{"lr_router": 0.000916, "rope_fraction": 1.0, "parallel_block": true, "init": "normal", "warmup_steps": 50, "batch_tokens": [16384, 32768, 49152]}
Below are experts of layer 5 (counted from 0) of a mixture-of-experts language model. Rows are named router (the router's row for the expert), gate (a neuron's input weights, with its number), up (a neuron's input weights, with its number) and show model dimensions 0-127. Each number is 50 + 10 x the weight over its row's rms, rounded and kept within 0 to 99.
Before each expert's rows: "mostly gets" lists some tokens that are sent to it at least half of the time. This comes from a sample of Wikipedia text that the model never trained on.

# expert 1
mostly gets: "'s", " her", " States", " their", "ence", " his"
router:40 52 49 46 36 56 60 41 56 57 48 56 46 56 60 41 50 40 58 62 53 28 51 34 53 50 68 63 48 57 57 32 67 67 38 29 51 50 62 53 61 37 45 54 47 45 36 46 59 50 35 68 53 43 44 65 62 59 57 44 54 57 44 37 49 38 35 65 51 55 38 43 35 74 48 57 58 51 48 48 34 38 50 50 48 54 45 58 56 46 61 48 50 41 44 65 72 38 51 34 66 39 71 46 68 56 51 49 42 43 62 58 50 51 52 40 74 46 49 44 60 57 53 45 51 70 46 59
gate1:56 46 29 43 68 60 39 40 39 44 42 46 27 59 48 65 51 68 46 34 56 49 48 36 57 58 42 44 48 48 58 52 54 63 50 66 49 63 33 59 60 63 48 58 29 46 60 51 43 55 71 55 63 60 45 53 48 62 49 36 44 64 62 41 47 68 54 48 32 59 45 58 47 50 43 49 62 43 56 36 49 47 35 35 35 60 45 74 69 59 56 38 52 51 53 48 38 39 50 70 44 45 68 45 45 40 42 52 51 41 53 51 55 64 53 58 50 39 38 70 43 46 52 42 50 48 57 58
up1:53 61 34 39 42 54 32 44 53 45 30 43 62 25 52 55 60 51 49 60 41 41 54 65 34 64 35 40 48 33 57 42 57 38 63 34 30 47 38 57 43 55 39 53 57 50 38 49 46 43 45 41 40 42 41 74 43 44 64 63 44 45 53 49 26 35 45 46 51 43 55 37 56 47 31 47 62 69 52 48 46 50 48 53 71 37 47 54 46 37 34 53 39 56 42 53 49 46 55 53 46 38 26 48 53 47 40 53 44 52 54 53 43 45 53 52 47 58 53 46 60 44 65 26 41 53 48 52

# expert 3
mostly gets: " States", "earch", " USA", "ures", "iness", " high"
router:67 38 55 53 40 57 51 30 52 36 55 52 35 53 61 64 55 57 50 46 27 51 49 56 48 54 70 49 54 50 63 44 61 58 47 74 54 48 54 62 38 55 43 41 45 58 52 40 29 52 54 58 51 48 51 60 49 51 44 43 44 67 52 65 50 54 56 49 45 77 46 25 46 59 57 52 55 58 40 50 57 53 49 45 43 60 39 51 50 52 59 37 49 59 56 35 41 46 36 33 55 50 54 58 43 60 59 57 49 43 34 63 50 49 64 62 51 74 37 42 24 58 56 41 60 63 67 39
gate1:39 43 47 52 43 33 56 64 53 77 53 64 43 64 58 43 33 31 56 46 54 60 62 66 51 68 60 69 45 39 61 43 31 55 38 54 56 57 54 51 50 60 48 33 63 53 48 38 47 52 52 42 59 63 67 40 53 56 46 45 50 55 52 49 57 58 42 56 80 61 39 57 46 50 60 47 59 49 47 44 47 34 39 59 47 57 53 37 55 61 39 57 30 56 50 74 55 54 56 47 37 50 53 56 50 40 67 48 52 51 33 51 43 47 43 47 54 50 53 53 42 37 24 44 41 45 73 49
up1:57 34 49 49 58 51 65 66 60 41 54 42 48 44 54 33 40 57 54 51 62 40 60 45 50 53 53 48 34 54 52 63 50 23 65 51 48 47 57 49 35 66 39 46 43 46 58 44 47 53 48 47 48 49 57 51 37 60 47 40 48 70 40 46 43 59 59 48 53 30 54 67 38 52 54 53 44 44 38 48 46 30 51 43 58 34 40 61 34 63 51 47 50 52 44 55 62 59 60 50 44 51 49 44 60 36 47 52 36 50 59 68 39 55 21 18 67 23 48 65 51 54 51 44 46 49 55 44

# expert 16
mostly gets: " F", " t", " G", " f", " b", " d"
router:50 56 51 47 58 45 57 64 53 49 50 65 49 56 50 45 53 45 48 43 58 38 38 62 30 47 67 55 27 61 57 51 38 32 54 47 46 45 33 37 52 45 54 34 40 42 50 55 34 59 29 57 60 46 63 56 44 24 39 69 55 58 59 49 55 44 50 56 47 43 50 51 54 48 37 58 39 48 50 65 70 41 46 41 31 39 55 51 43 49 47 30 47 42 50 47 67 53 60 32 27 72 68 52 54 43 64 56 50 54 51 54 49 51 61 32 43 50 57 41 60 51 50 50 54 29 59 57
gate1:58 51 50 44 48 59 63 60 66 45 60 62 53 48 57 59 40 55 47 56 42 51 54 61 58 70 60 58 51 43 46 48 36 41 51 37 55 51 55 51 49 72 58 29 56 24 58 53 47 53 52 45 47 34 48 61 59 52 53 38 54 51 57 58 54 51 65 54 60 61 67 66 64 51 32 65 40 49 43 44 51 49 30 60 49 65 57 43 43 49 51 46 48 58 50 42 65 34 45 29 42 35 81 45 46 66 32 58 50 53 40 65 51 56 28 55 44 54 49 56 73 42 53 54 54 55 55 54
up1:61 56 37 51 50 52 46 62 40 34 39 43 60 73 52 68 52 57 56 54 61 59 35 58 51 57 67 45 51 69 43 45 48 52 63 25 44 35 45 53 54 50 55 51 33 65 56 39 57 39 44 57 55 47 47 52 51 29 42 43 62 43 42 56 42 48 60 57 67 55 33 56 58 34 62 50 55 67 54 36 43 62 53 38 60 53 38 29 36 38 43 48 64 49 54 56 52 37 46 30 56 64 37 43 56 44 48 53 62 52 50 51 36 54 56 65 49 71 28 55 43 47 47 42 54 47 58 53

# expert 19
mostly gets: " p", " cl", " out", " De", " up", " inv"
router:55 50 50 37 35 48 39 47 59 58 56 40 59 41 37 49 38 36 60 54 58 49 54 39 48 41 41 60 42 53 36 60 51 56 46 48 38 51 49 30 62 40 53 43 63 65 60 57 41 44 49 45 68 59 46 54 62 47 39 51 32 58 44 72 65 42 66 66 47 51 36 36 60 55 56 36 59 49 60 57 43 46 40 60 48 55 57 41 58 73 36 47 63 56 52 42 42 60 52 55 40 57 34 55 28 28 48 71 52 70 50 44 31 49 57 45 45 45 68 47 46 36 47 50 42 47 34 42
gate1:55 36 36 51 52 41 40 37 62 60 53 49 32 61 56 55 47 29 42 58 50 37 68 45 58 58 44 47 55 50 54 57 59 48 36 64 61 47 48 51 59 58 60 43 43 60 58 38 36 44 46 70 70 56 49 35 45 34 46 57 36 47 56 69 60 48 56 41 62 75 52 44 56 60 52 30 52 63 59 55 30 43 51 57 54 51 54 46 46 57 54 47 47 35 40 41 53 44 46 59 40 54 47 39 37 37 47 71 48 53 40 48 61 55 61 57 69 55 43 40 51 44 56 44 76 66 61 59
up1:56 69 45 65 50 59 50 40 70 37 39 60 44 64 46 51 49 52 55 53 69 47 56 54 50 23 57 52 67 35 63 50 43 32 66 66 53 77 53 48 62 68 54 44 47 59 29 49 49 41 41 51 40 50 51 44 63 42 54 61 46 46 49 45 41 36 47 47 52 37 38 44 31 51 61 52 55 56 40 40 55 56 46 55 40 53 49 38 58 57 59 38 56 62 59 58 41 66 58 62 59 57 36 48 50 51 29 39 42 46 42 61 58 55 54 27 52 42 42 48 41 49 35 59 56 64 45 55